Experts of a small language model: a variant of SOAP for the experts.
Below are experts of layer 2 (counted from 0) of a mixture-of-experts language model. Rows are named router (the router's row for the expert), gate (a neuron's input weights, with its number), up (a neuron's input weights, with its number) and show model dimensions 0-255. Each number is 128 + 24 x the weight over its row's rms, rounded and kept within 0 to 255.
Before each expert's rows: "mostly gets" lists some tokens that are sent to it at least half of the time; "gets" lists some tokens that make up at least twice as much of what it gets as of all text. This comes from a sample of Wikipedia text that the model never trained on. Tokens count by the router's weight.

# expert 8
mostly gets: " |", " M", " S", " T", " D", " Ch"
gets: " |", "-", ";", " D", " B", " S"
router [ 71 125  82 102 147 114 116 119 172 149 132 127 130 139 114 157 156 135 143 144 138 158 105 118 134 138 142 133 124 112 114 130 143 138 131 156 119 122  93 151 130 155 107 126 133 137 101 148 126 158 112 142 102 143 113  98 122 113  93  70 112  93 115 142  88 131 122 135 118 141 113 103 114 127 127 160 149 176 114 110 106 121 105 164 118 172 121 102 129 146 103 165 118 156 149 121 133 139 100 178  96 143 148 123  86 111 147 205 158 125 112 125 103  92  80 127 150 106 127 147 167 150  82 123  88  99  91 145  73 102 148 176 105 102 138 124  69  96 103 189 158 126 143 107 158 140 144 116 100 111 135 133 183 115 126 107 133 120 142 141 147 121 114 118 153 142 124 142 142 120  93 140 110 117  93 134 128 122 125 129  74  73 132 149  94 136 137 148 139 159 103 112 113 141 127 122 106 103 152 110 122 115 127 134 127 148 145 138 112 130 118 145 127 152 114 100 119 116 155  79 132 125 166 126 139 143 121 166 110 181 128 121 165  94 113 113 149 159 176 136 102 139 165  79 138 127 135 150 138  85 171 157 147 106 113 122]
gate0 [ 70 126 150 108 143 134 148 142 139 139 130 123  90 102 163 129 130  98 153  87 151 128 137 140 163 121 145 109 133 131  99 156  73 140 172 114 133 143 125 124 129 152 149 114 120 155 131 131 161 162  92 112 117 154 114 169 147 159 120 144 139  79 136 105 114 104 117 173 184 127 109 117 119  76  99  92 128  99 134 141 177 148 132 134 135 134 137 148  83 129 136 117  98 153 136 138 116 115  96 123 151 144 143 110 126 147 123 118 141 110 135 120 130 147 149 163 134 155 122 154  98 167 165 128  95 146  75 151 122 115 120  83 125 145  94 168  95 122 120 105 141 122 103 134 141 102 129 106 152 105 127  81 151 107 142 157 143 116 116 121 118 171 119 126 122 181 128  93  93  93 162 126 108  82 128 130 137 153 129 121 123 129 131 141 152 150 129  76 144 129 114 141 129 144  70  87 104  90 133 122 134 116  90 153 126 110  79 132 156 118 128 137 141 106 157 206 120 129 157 101 131 114 120 154 147 109 142 155  67 131 142 110 102  81 118 103 102 172 127 154 101 128 125 163 125 118  76 130 140 151  96 143 119 150 124 145]
up0 [134 140 134 142 112 135 117 178 119 140 116 130 103 128 145 115 127 124 134 175 178 150 144 119 136  87 177  81 119 129  92 168  80 167 122 156  80 114  66 146 143 125 146 119 123 136  62 151 166 114 101 143  99 189 107 145 133  96 120 156 117  87 147 158 139 113 115 178 160 111 125 177 130 106  85 119 103 140 165 177 129 119 129 163 122 114 129 147 158 145 136 121 131 142  95 143 149 124 127 163 155 164 132 119 162 151 167 131 148 120 132 127 149 147 115 136 106  98 133 104 147 114 134 166 104 124  94 135  91 134 124 156  80 147 118 123 148  89 145 112 147 136 132 116 137 103 122 110 116 120 121 159 128 144 133 135 110  91 104 107 149 113 121  78 148 109  80 117 109 129 125 148  84 108 131 110  92 102 166 169 127 119 149 132 149 162 156  98 120 124 114 158 148 157 131  66 143 104 138 110  98 125 136 137 138 138  92 117 105 117 111  85 150 127 109  95 147 147 112 116 132 108 106 116 109 138 113 127 114 133 121 145 140 115 131 118 160 149 104 148 148 132 135 119 115  97 126 128 158 121 180 147 116  78 167 170]
gate1 [143 176 154 135 119 117 163  94 166 110 119 132 171 109 148  92 107 148 121 130 113 125 116 134 153 104 129  95  84 156 144 127 131  96 160 116 127 138 119 110 140 119  72 129 128 120 115 155  95 115 111 143 103 124 140 118  69 138 119 132 110 152 130 131 132 145 141 129 121 111 134 163 117  71 110 112 151  93 131 148 106  99 158 143 127 144 156 128 123 114 138 104  71 143 142 122 151  73 129 146 131 139 158 149 135 103 145 143 114 136  82 111 147 106 115 139 112  98 134 139 154 150 103 155 119 109 116 145 147 131 117 147 164 107 127 134 112  84 106 125 149  92 134 149 117 141 138 141 123 102 116 110 123 105 116 106 102 119 138 159 109 104  91 118  95  63  85 152 138 114 138 104  68 131 147 104 123 105 144 121 202 118 152 106 100 112 124 132 115 157 129 158 123 159 102 148 127 136 107 135 123 136  91 114 198  77 103  82 103 144 153 111  95 138 149 141 134 123 166 151 114 154 187 133 146 142 142 124 149 127 152 154 117 150 177 166 128 107  78 101 130 174  92 185 140 131 131 124 145  98 135  99 131 129 105 152]
up1 [138 170 126 113 127  93 137 107 128 125 128 139  89 143 136 148 130 163  80 136 141 125 104 179 133 116 107 138 120 116 104 114 123 118 173  96 136 119 139 104 159 114  59  88 123  81  81 141 144  95 173 133 130 143 125 153 163 129 134 140 107 113 166 134 167 136 169 102 130 157 152 136 126 119 160 119 129 135 106 135  94 130  88  90 121 158 184 160 105 130  57 133 136 110 135 150 144 136 152 145 175 107 111 165 130  98 127 152 131 145 104 153 136 121 172 150 142 157 104 168 134 101  90 134  96 147 136 126 122 173 137 134 161 134 129 168 107 136 118 108 143 142 139 151 130 154 154 134 128 156 112 110 141 117 106 133 155 134 177 167 131 129 110 163 118 130 128 177 136 111 116 137  70 136 158 103 133 109 119  98 167  94 105 137 127 130 130 158 126 138 117 171 123 130 153 121 106  62 149 130  85 104  97 105 140 145 129 111 110 137 146 135 145 123 173 128 125 148 120 128 101 142 152 152 145 163 155 128 132 116 122 112 123 193 138 104 106 136 143 118 139  94 122 112 110 137 135  97 170 163 132  63 120 124 108 130]
gate2 [176 149 109 120 148 113 165 110 132 124 111 100 123 144 152 154 127 146 144 135 147 118 149  81 112 113 142 136 147 122 158 142 135 111 112 158 139  88 122  86 140 116 138 134 182 123 121 117 129 147 151 130 166 154 126 104  92 107  88 106 144 129  71 127 132 116 128  86 117 137 118 110 127 129 154 157 139 128 135 109 122 105 128 144 109 107 165  79  98  95 143 137 113 142 139  77  99 124 111 115 103 146 107 157 145 152 134 100 141 125 134 191 125 109 102 126 219 135 139 182 155  97  91 108 134 207 119 109 107 131 123 171 112 156  86  60 147 123 175 106 134 110  97 118 145 126 119 100 106 129 166  94 119 122 122 144 120 122 102 128 108 117 134 125 101 130 105 118 138 179 131 120 129 151 103 123  94 136 123 132 111 149 112 122 104 111 146 126 146 155 133 120 104 145 134 118 101 145 113  88 140 111 119  97 111 116 150 166  82 128 145 139 124 124 116 135  80 114 168 169 124 112 148  82 105 111 115 117 134 158 176 149  91 151  91 149 155 137 165 110 133 130 147 126 122 120 134 100 102 117  87 125 160 147  93 142]
up2 [110 120 135  87 142 106 139  80 158  97 160 147  85 115 148 128 142 117 148 104 120 138 137 153 148  99 154 102 109 139 149 180 145 142 108 136 128 164 117 100 146 115 145 128 126 172  69 118 110  85 141 122 150 126 143  91  83 121 134 134 116 137 132 126 108 161  97 133 148 138 164 148  88  97 126 169  95 136 143 136 141  95 115 137 114 126 125 133  95 147  94 147 160 134 144 132  90 129 100  88 126 132  96 148 107 128 156  76  95  80 144  93  96  99  93 149 127 137 113  76 129 133 116  91 105 120  68 109 111 105 117 113 114 109 134  52 121  95 117 128 106  93 120 148 144 160 113 132 118 132 106 135 169 134 159 119 115 144 126 132 143 118 138 138 112 127 142 103 141 108 158 133  96 167 117 119 107  88 121 108 146 129 149 100 120 110 124 150 120 132 121 186 123 128 151 143 127 112 163 142 103 143  92 135 129 141  65 148 131 153 158 139  74 137 175 154 153 101 121 108  94 100 147  94 139 155  98 150  95 148 144 128 150 127 111 135 117 139  89  94 128 105 159 112  88 109 160 142  99 100 125 117 114 121  87 114]
gate3 [144  62 113 127 176  85 147  80 113 151 123 153 105 159 142  97 137 113 135  99 176 117 152 137 122 127 125 155 102 132  77 122 102  97 129 146 145 148 118  79 160 103 146 109 105 102  90 122 150 159 125 114 114 100 122 134 139 131 128 129 129 102 139 111 119  80 135 112 117 143 130 112 137 122 137 101 114 138 161 125 173 155 184  99  96 169 151 109 150 126 147 156 118 106 120 118 130 147 114 102 134 102 101 125 147 137 122 121 141 109 173 172 137 177 168 170 115 140 114 155 102 145 122  89  99 100 115 125 125 140 100 118 151 148 110 180 123 111 123 142 115 112 145 142 100 145 136 100 129 166 126 121 129 106  87 144 108 132 143 166 146  79 109 121 150 166 117 111  69 120 174  95  63 116 134 156 141 101  93 106 155  70 128 122 115 149 145 132 109 138 129 145 121 149 105  89  88  92 162 167 149 115 160 114 140 135 106 111 127  74 118 137 135 131 129 143 111 105 124  65 121 118 107 163 137 117 122 135 136 129 143 127 143 109  87  98 120 151 154 117 123 113 129 125 135 117 147 173 115 144 152  98 144 125 119 159]
up3 [147 104 130 127 152 122 121 113  99 134 181 124 181 108 147 116 179 125  96 159 126 142 128 142 114 161 175 141 146 139 121 101 165 163 132  98  86 121  85 134 153 119 172 136  67 145  79 139  91 128 119 162 129 126 119 106 169 123 150 140 133 134 113 125 176 127 146 120 169 136 124 175 154 113 131 131 124 186 141 117 158 151 131 140 117 136 131 149 112 136 137  90 110 130 103 102 107 153 136 146 146  81 157 111 146 136 128 135 116 141 159 114 148 167 114 131  78 131 119 143 105 133 129 140 117 100 123 130 194 126 112  94 169 143 116 112 100  99 128  82 140 166 158  83 160 152 182 138 120 144 159 139 126 164 167 146 137  64 113 133 109 121  97 145 151 106 120 116 149 117 127 131 113 135 101  57 144 111 121 126 178 121 132 127 148 116 140 127 145 126 152 108 111 115 134 112 129 125 147 136 119 125 152 112 135 107 107  96 119 144  79 112  86 144 117 131 156 111 128 114 118 146 201 129 175 118 100 133 117 135 157 129 118 121 134 122 141 144 114 114 141 119  91 138 143  75 118 115  88 154 147 136 140 111  92 113]
gate4 [137 142  82 157 165 131 116 101 137 103 147 124 117 149 129 100 109 122 132  94 152  80 153 134 137 132  97 143 118 104 109 112 105  84 142 116 144 146 101 125 131 137 147 174 141 107 140 100 110 144 154 151 135  62 115 131 151 150 129 130 110 173 136  93  94 165 110 152 155 165 160 151 126 106 105 111 105 133  87 139 160 170 169 108  86 136 157 130 140 157 127 126 107 105 106 150 164 163 111 144 127 100 167 121 111 138 143 119 121 138 166 114 153 158 140 107 129 137 121 137 159  96 165  87 118 129 140 108 121 148 130 139 120 104 147 105 126 165 150 103 169 103 117 151 121 110 149 131 166 162 128 145 129 164 174 149 161 119  99 130 106 123 156  96 156 166 124 123 104 111 161 156 103 187 130 148 121 138 132 143  95 131 124  99 170 165 124 130 130 162 140  96 130 147 157 130 144 122 114 154 150  96 138 135 117 152 122 125  90 140 130 105 179 158  95 125 167 133 137 145 157 125 179 121 149  98 141 130 170 119 112  92 151 115  86 148 145 151 137 115 112  94 119 173 127 129 177  98  89 131 113 129  76 122  96 103]
up4 [148 113 125 108 168 115 163 139 121 169 126 139 163 128 155 135 143 111 139 202 132 128 148 134 115 113 171 131 117 117 132 108 130 153 164 147 143 117 144 132 185  97 125 107 124 132 124 123 148 140 134 157 134 158 119 111 126  89 167  84 141 111  85 104 141 138 151 127  80 122 113 106 125 140 151 130 108  97 132 144 152 102 109 148 130 155 108 145 138 124 133 134 127 103 175 136 105  91 170 135 104 156  98 115 144 149 136 115 167 108  98 141 162  94 135 108 106  63  81  87  88 155 166 174 125 127 155 106 151 112 141 144 152 136 121 171 165 163  89 101 134 134 157 131 106 118 105 179 133 130 152 138  84  95 142  86  86 120 171 123 145 133 155 115  96 140 118 118 116 119  82 125 150 100 129 148 138 126 130 118 173 159 137 134 136 139 101 137 102  84 133 126 139 127  86 133 144  71 136 108 128  98 150 174  96  92 121 112 142 114 151 184 155 127 134 115 101 179 125 101 120  98 137 168 112 139 108 139 103 127  97 153 112 126 143 159  95 121 128 119  91 132 142 112 123 128 102 101 131 103 147 124 131 128 143 112]
gate5 [140 128 145 107 148 146 123 118 146 126 160 133 158 159 138 113 120 142 103 143 127 148 124  82 171 120 105 111 187 133 156 106 141 152 131 131 109 121 153 129 148 144 182 126 140 126 127 117 167 120 142 115  88 154 127 153 133  89 133 110 137 127  98 146 134 133 119 166 106 116 117 127 127 112 146 116  85 146  96 131  96 133 153 111 125 164 124 118 149 151 133 146 153 131 144 140 194 110  89 113 100 175 143 113 141 146 157 169 116 138 123  68 114 135 160 168  78 146 148 155 173  75 135 101 112 114  97 115 133 122 107 117 147 139 139 125 123 114 143 156 161 108 126 106 193 124 105 112 149 111 156 135 107 144 148 123 159 104 158 116 110  89 113  95 175 119 158  94 132 132 131 137  94 162 142 153 106 142 106 141 111 130 168 151 100 127  96 134 179 133 105 116 119 128 127 145  99 193 135  95 118  77 139 137 119 168 101 138 149 124 146 115 101 108 155 126 114 121 100 160 144  88 148 110  89 128 147 145 129 106 127 132 154 126 152 138 136 138 117  80 105 199 126 110 140  79 128 153  88  89  96 146 132 110 139 118]
up5 [120 128 129 159 103 111 121 146 117 141 121 156 146 139 184 122 160 186 108 114 112 159 103 129 104 110 138 117 179 153 128 145 107 174 137 142 155 123 151 118 148 144 156 117 148  67 115  94 106 133 127 111 140 109  84 115 130 105 131 120 152 116 143 109 128 143 139 147 100 128 152 118 142 129 113 175 114 168 109 164 114  98 117 130 144 128 140 156 129 152 109 116 124  84 121 113 130  72 101 100 116 146  98 155 191 121 140 118 121 123 125 104 141 155  82 113  78 127 107 158 151 107 136 133 138 107 145 117 118 156  77 112 117 137 107 111 147 133 181 138 134 114 147 108 140 139 137 121  94 127 127 116 120 141 124 141 125 153 139 120 127  89 135 120 138 109 167 109  44 171 151 116 151 145 129  77 131  94  98 117 132 108 178 153 119  97 147 144 104  86 117 152 107 120 121 173 145 165 107 102 162  67 120 134 169 142 131 164 121 141 131 146 133  93 158 149 156 148 152 127 146  92 160 124 142 128 167 135 155 120 118 131 136  83 119 150 107 138  82 125 151 135 116 126 160  91 147 140 180 162 128 147 147 127 118  91]
gate6 [155 126 136 130 117 171 115 128 152 153 106 139 145 182 114 157 168 155 112 132 132 131 144 129 116 120 122 160 148 104  98 139 124 138 158 127 125 139 152 135 124 147 125 108 133 107 147 183 139 121 136 118 155 148 116 143 131 128 148 125 143 165 165 111 149 107  91 129 119 126 148  97 128 137 159 123 110 119 103 137 172 118 167 150 131 149 123 129 128 114  98 121 132 113 142 121 150  69 130 132 148 117 104 189 134 139 137  97  99  81 164 158 126 107 130 145 106 134 131 167 137  79 129  90 140 156  93 124 168 109 138 121 129 151 136 105 155 168 107  94  93 159 169 122 113 113 130 144 140 119 124 121 130  81 159 149 103 133 114  95  99 134 184 109 161 139 153 119 109  97 115 144 109 115 133 112 116 142 138 103 151 145 110 139 126  90 103 101  92 138 132  92 130 136 128 116 118 144 163 166 117 107 185 129 105 163 141 112 128 153 128 122 202  97 137 139 107 134 158 200 111 132 111 144 147 133 162 127  86 102 125  99  94  89 123  79  96 139  82 128 160 140 117 148 156  85 122 115 154 141 154 100  91 126 186 162]
up6 [127 144 116 125 152 143 155 111 124 146 110 114  87 108 140 129 125 132 114 129 149 150 154 124 113 127  91 144 109 145 124 173 153 144 126 145 128 129 141 119  92 115 148 122 144 118 141 133 132 153 100 132  94 136 103 119 112 146 117 115 111 103 117  67 103 114 103 130 131 146  99  99 110 172 121 102 140  86 151  80 112 134  76 174 104 176 140 104 125 104 116  85 114 134 171 164 110 132 110 138 144 100 116 116 106 106 137 121 141 152 110 113 113 132  94 152 159 147  90 111 137 137 107 108 146 126  97  97  84 146 192 167 115 125 136 134 148 124 111 122 144 154 124 129 125 156 109 110 137 118 140 105 144 124 107 160  55 114 135 144 194 113 140 114 139 107 102  91 155 117 137  98 104 117 105 120 136  96  96 122 122  95 117 112 141 140 133 137 140 122 106 112 109 123 106 172 108  79  98 161 115 128  98 156 194 116 132 113 123  95 108 149 166 101 130 146 135  72 117  89 104 133 140  92 118 133 157 165 146 131 101 120 126 116 110  88 118 135 191 111 162  85 124 130  84 141 134 179 152  94 160 159 105 151 104 123]
gate7 [110 138 113 126 122 150  80  93 150 169 143 123 144 123 126 134 148 125 124 169 107  98 144 131 150 155 136 106 140 124 109 104 156 136 125 117 143 120 113 121 125 146  97 163 125 159 134 132 167 149 141 107 187 159 145 122 125 129 127 109  81 134 146 105 154  83 164  80 104 137 131 101 106 156 156 121 105 103 146 120  96 144 147 172 135 105 125 135 127 123 114 158 200  97 128 122  98 146  99 139 105 154 110 133 155 152 151 115 145 122 142 101 130 109  92 130 167 149 131 124 124 133  96 136 140 128 154 162 141 121 123 148 140 134 137 145 203 125 141 146 133  69 122 158 133 127 122 111 123 163 131 128 158 151 136 189 185  98 138 119 161 136 140 106 123 102 155 110 112 152  80 148 135 150 107 163  92 130 137 133  94 144 115 147 110 114 156 119  99 150 130 147  86 114 176 161 112 198 148 139 130  87 116 127 125 165 153  93 143 144 100  98 116 143 110 164 119 137 146 138  88 153 126 161 152 116 131 158 133 127 150 177 133 124 135 141 137 104  88 148 150 125 158 101 180 158 143 141 127 129 144 118  78 125 161 104]
up7 [159 138 117 154 130 113 116 131 144 181 123 136 167 167 112 141 142  78  92 105  91 142 152 168 141  87 139 151 131 114 131  78 140  98 155 151 121  99 114 119 132 132 106 118 145 134 129  94 110 146 148 156 149 117 117 116 131 150 139  85 109  90 137 148 139 124 146 100 141 117 155 107 131 126 171 124 110 149  90 150  79 170 118 110 158 135 139 144 119 128  95 174 114 139 156 148 133 148 108 160 102 152 107 114 121 131 123 163 152 136  77 129 149 141 119 131 104  89 126 115 138 158 106 134  78 125 124 154 131 133 106 138 137 145  96 160 149 133 133 119 144 132 147 162 125 126 142 134 145 127 176 121 165 106 132  87 165 141 137 108 153 123 138 112 123 144 124 120 114 115 119 120 172 120 110 125  96 111 137 112 105 112 120 118  89 164 195 114 118  92 120 129  94 137 178 150 123 106 142 133 110 123 142 144  95 107 123 141  64 187 126 134  95 168  96 100  97 149 116 187 130 122 131 154 118 138  96  86 165 151 165 133 131 147 123 110 155 133 194  91 105 133  89 103 168 120 120 102 176 113 114 108 130 154 112 148]
gate8 [160 115 112 139 147 112  94 156 105 174 159 127 110  88 135  98 106 127 136 154 171 149 107 131 126 142 105  80 129 127 105 115 137  80 114 131 132 173 119 148 117 150 123 166 123  98 121 138 102 134  97 150  76  88 107 124 140 159 145  98 118 162  88 141 138 119 193 135 114 125 150 141 139 115 105 140 129 139 166 124 104 168 173 104 135 167 148 165 110 106 134 105 119 146 142  88 107 123 119 148 122 181 166 146 109 143  92 125 115 126  90 122 115 117 141 142 106 132 167 111 125 126  88 163  84  98 124 128 154 137 150  93 119 103 137 117 123 130 106 163 151 143 140 107 122 165 144 120 112 123 149 147 138 118 125 138  93 126 134 157 115  90 113 160 141 196 149 138  94 149 125 121 138 140 155 154 140 138 198 139 146 104 126  99 126  83 116 129 114 112 140 111 108 139 129 107 145 137  97 123 134 137 130 148 142 132 132 124 120  97 138 137 118 137 146 133 124 178 107 148 136 150 126 165 108 118 133 124 118 129 141  59 162 160 167 149 127 126 124  94  79 182  81  76 137 142 184 159 140 126 136 133  99 138 101 107]
up8 [ 94 123 103 101  96 120 118 173 110 140 129 133 127 103 117 128 108 102 177 111 134 165 104 103  90 138 134 160 115 154 127 124 141 130 158 148 145 161 165  88 109  91 125 107 118 139 107 130 125 118 153 111 213 134 120 117  85 129 172 152 150 157 131 159 173 152  91  70 175 157 123 113 116 124 116 118 146 142 121 123  89 145 106 123 143 113 166 137  93  76 106 126 127 120 142 153 171 135 137 138 120 135 126 165 122 172  83 142 115 125 116 161 122 146 113 149 165 122 139 147 134 127  95 129 144 149 111 149 160 132 146 111 108 135 104 159 107 137  86 147  88 124 165 124 132 150 148 103 119  89 130 159 153  94 134  93  78 105 132  98 147 135 152 146 185 124 144 128 125 134 153  98 136 116 105 135 168 140 167 129  98 113 174 152 128 142 176 101 152 152 109 144 114 131 115 107 129 166 106 124 117 156  98 155 126 131 137 170 109  91 145 123 134 108 143 168 103 104  82 134 146 128 113  97 102 143 121 112 124 122 124 128 150  93 142 173  72 103 134 134 137 164 132 112 116  95 134 125 124 136 150 146 109 120 154  98]
gate9 [150 142 119 141 101 121  68 101 130 100 139 142 138 166 155 113 110 111 134 134  93 131 112 176  93 122 143 153 115  49 122 112 165 110 119  95 145 113  96 111 104 109 134 138 119 124 157 152 151 111 138  93 101 136 139 109 106 146 146 143  92 116 125  72 128 168 166 124  98 129 135 116  87 145 137 112 142 134  79 106 115  70 164 142 127 157  98 124 135 113 125 142 112 147  90  98  96 110 158 129 161 127 109 166 110 144  98 147 132 115 132  92 119 121 112 100 139 135 117  99 150 166 144 143 130 112 130 111  94  99  98  41 123 159 100 111 158  94 154 144 142 144 113 135 144 137 153 103 116 169  89  97 112 134 107 117 133 130 141 125  86  93 105 153  81 139 111 132 101 125 141 124 129  99 119 161 115 146 125 111 178 140 103 115 156 152 157 149 117 133 111  82  94 134  95 147  78  88 124 133 141 132 148 152 124 127 107 173 130 161 177 148 115 119 100 129 129 138 112 132 116 139 104 135 105 138 140 117 143 122 130  91 139 103 168 128 131 108  97 141 140 152 153 110 142 155 140 104 173 121 110 112 143  96 129  84]
up9 [171 138 143 118 106 145 125 182  89 135 102 120 149 147 101 111  60 148 171  99 100 106  91 104  82 157 118 155 134 131  86 134 147 122  95 148 155 107 147 158 139 101 110 122 136 164 115 173 138 137 130 125  96 109 100 103  88 150 164 144 142 143 147 141 146 111 135 118 146 137 164 140 107 130 120  91 136 123 113 117 111 151 150  80 116 113 114 168  78 109 112 130 152 111 137  85 136 105 142 102 171  98 144 173 121 131 136 148 135 134 121 148 120 168 121 132  95 106 145 106 156  92 128  55 157 161 162 123 119 117 126 126 136 142 115 174 147  85 104 111 101 157 137  94 118 106 178 138 158 152 134 106  85 116 123 107 128 139 153 157 148 104 144 150 126 114 150 134 136 156 135 122 149  81 140 139 119  95 122 155 114  90 149 125 110 103 165 104 141  96 154 122 122 154 132 165 140 146 100 117 137 155 161 137 133  88 124 163 122 142 122 135 119 151 183  93 130 168 178 142 130 124  98 162 170 154 138 110 116 137 139 131 102 165 117 152 101 161 139 142 124 119 103 117  84 139 121 132 124 135 140 128 134 136 118 101]
gate10 [125 143 130  94 140 175  54  97 116 138 113 114 188 108 119 163 131 132 121 116 165  96 126 143 172 106 101 124 113 165 108 134 141  95 122 158  99 117 110 106 137 171 112 142 123 159 157 141  99 137 156 124 126 122 164 129 134 116 135  83  91  96  99 100 140 109  86  95 106 151 137 118 109 143 158 124 122 168 107 166 108 143 107 147 127 127 135 127 124 115 142 131 128  79 127 151 144 174 157 104 120 155 106  94 126 174 143 149  81  94 100 151 132 148 128 119 128 130 151 194  98 126 160 117 109 108 131 107 150 157 158 135 127 122 151 147 108 147 115 108 132 131 152 125 141 121 144 110 143 116 111 144 120  97 123 138 122 119 137 114 117 115 169  93 202 147 122 102 135  83 122 118 173 121  95 159  98  81 149  85 160 153 166 143 142 106 155  95 143 102 124 147 135 141 141 140 130 162  98 115 155 158  86 143 155 123 134 144 121 124 121 134  93 117  92 140  99 121  99 133 137 100  79 141 136 144 129 181 148 141 166 130 106 110 124 112 120 108 161 142 111 126 141 157 122 138 124 177  97 132 101 157  85 135 143 135]
up10 [114 113 140 128 106 117  70 130 122 104 159 114 110 106 156  83 133 144 142 135 124 138 155 109 125 116 119 156 100 126  84 113 138 116 135 102 114 135 140 145 131 128 124  96 129 114 103 103 107 118 155 142 128 148 140 132  94 153 185 138  97 146 100  98 127 108 131 167 135 192 117 130 151 106 138 146 123 140 134 118 141 139 136 156 114 124 167 124 141 141 138 154  97  79 128 133 119 153 138 117 150 104  90  79 133  92 165  93 106 134  96  91 138 130 154 148 133 100  93 125 141 139 131 131 119 161 120 138  96  99 133 140 128 151 115 123 117 148 104  97 137 156 174 109 124 111 155 120 119 158  76 117 132 147 107 144 150 158  99  92 136 102 107  90 111 119  87 123 109 109  98 118 129 138  96 106 147 144 133 184 181 155 145 118 147 145 120  93 161 124 127 173 131 109 128 158 112 114 102 160 120 122  93 113 148 110 106  81 177  99 116 133 152  95 134 158 121  88 142 117 128 140 107 138  71 121 189 177 189 141 120 136 126 112  73 141 130 143 131 110 123 122 142 178 130 127  66 117 152 150 142 131 177 107 158 120]
gate11 [120 131  95 115 136 144 137 118 134 117 158 107  90 115 153 113 107 147 154 125 114 130  93 131 111 154  96 134 129 143 130  96 128 158 162 139 134 150 120 163  97 161 128  96  92 115 164 110 100 160 134 122 117 139  91 141 124 159 142 134 117 147 119 144 122 111 187 137 101 148 111 133 110  86 110 120 124 115  89 143 121 120  84  99 138 142 136 157 125 140 143 143 112 133  82 142 158 124 105 165 131 139 124 148 135 146 132 110 130 200 114 116 136 161  93  99  46 153 156 131 151 176 146 120 154 160 110 124 121 192 194 126 120 108 128  96 142 130 144 138 130 127 163 118 146 144 161 134 115  89 137 137  93 113 120 139 180 136 128 105 210 124 145 100 115 139  73 139  94 142 133 153 144 163 162 105 122 115 174 140 108 109 112  82 128 131 112 125 132 149 130 132  91 151 118 119  76 118 127 131 128 123  96 102 122 127 147 124 125 145 110 169 139 139 151 134 115 131 107 115 110  81 138 117 113 112 110 121 111 141 153 124 128 134 129 108 113 113 151 111 143 138  83 175 149 140  96 125 145 138  73 130  56 128 147 107]
up11 [143 118 146 112 101 131  98 116 115 114  99 131 166 153 108 122 153 139  97 106 116 147 137 148 144 200 148 137 154 146 125 121  93  82 151  97 134  90 135 105 109 150 106 150 140 125 111  99 156 101  93 130 164 106 154 115 117  90 153 111 114 137 129  89 127 164 110 126 135  91 173 136 103 113 120 131 123  95 147 151 143 155 166 139 106 120 117 143 106 103 104 125 134 144 147 127 112 123 119 137 142 151 111 145 126 169 114 172 122 112 136 136 146 139 176 140 145 133  88 161  72 122 144 114  87 112 125 133 117 110 113 124 138 114 106 141 125 157  82 104 138  96 106 136 115 143 150  88 117 182 152 102 105 136 110 102 166  96 122 105 109 125 152 161 147 115 145 152 119 117 127 106 122  86 109 125 147 141 103 125 128 119 147 134 158 151 146 106 122  77 100 119 121 126 126 130 154 103 155 111 145 109 186 159  84 145 144  81 140 108 128  64 110 114 165 181 113 113 124  79 107 157 127 192 123 130 156 144 161 100 148 156 129 117 115 106  76 157 132 139 149  98 113  97 113  85 163 135 108 133 109 147 125  81 116 151]
gate12 [114 133 157 126 113 125 131 143 151 127 146 140 131 118  78  76 137 132 129 113 120 138 107 149  93 145 111 152 104 139 127 118 129 130 128 159  91 115 110 125 108 105 111  82 164 125 158  99 143 144  90 137 115 172 143 115  42 161 141 160 176 137 118 105 129 101 132 140  80 144 158 161 133 115  99 119 155 101 129 134 103 139 109 125 110 127 127 108  77 117 157 133  88 146 115 115 105 142 130 124 160 140 148 108 124 159 135 179 117 124 120 148 137 110 125 160  98 139 103 103 131 126 157 102 112 151 119 138  95 145 133 104 181 116 129  75 143 152 144 105 131 153  92  97 137 133 148 168 131 104 150 111 166 156  91 116 140 133 115 150 136 107  67 132  63 120 104  95 140 158  99  92 138 103 120 141  94 114 159 126 146 104 101 145 142  81 126 138 165 104 159 120 135  98 121 115  97 139 142 167 142 162 124 170 109 118  66 119 168 107 114  85 150 165 141 137 148  91 120 114 106 152 154 123 109 138  85 113 129 121 148 140 109 154 139 140 136 104 118 162 167 139 129 107 120 133  97 128 112 139 101 159  95  94 149 123]
up12 [138 149 159  76 160 108 124 125 151 154 123 104 124 121  86 121 164 131  55 117 101 138  93 120 155 136 146 159 131  84 110  87  88 122 128 127  88 148 109 113 142 112  75 138 115 125 119 107 178 101 111 138 150 122 168  87 130 154 117 120 117 169 128 126 114 116 104 151  95  93 121  60 139 122 137 136 137 107 145 132 112 106 108 143 131 153 140 160 126 134 153 158 123 184 142 118  84 170 130 145 120 160 106 124 103  60 121 151 111 137 150 139 113 100 124 105 128 122  98 107 110 155 130  98 139 174 196  93 152 150 135 157 125 135 119 142 130 103 137 142  87 112 127 128 136 120 139 123 132 151 149 125 178 106 158 101 124 144 163 158 120 127 115 130 151 127 103  93 113 104 100 126 129 138 173  96 107  76  83 124 111 123  91 124 122 125 135 118 126 125 149 103 125 115 111 156  94  80 134 151 147 138 170 138 123 134 141 137 131  99 117 148 147  77 126 127 106 131 116 164 109 164 153 123 124 139 123 139 116 121 112 118 156 138 153 141 142 124 170 140 167 151 168 107 177 125  73 126 121 120 120 144 110 139  93 120]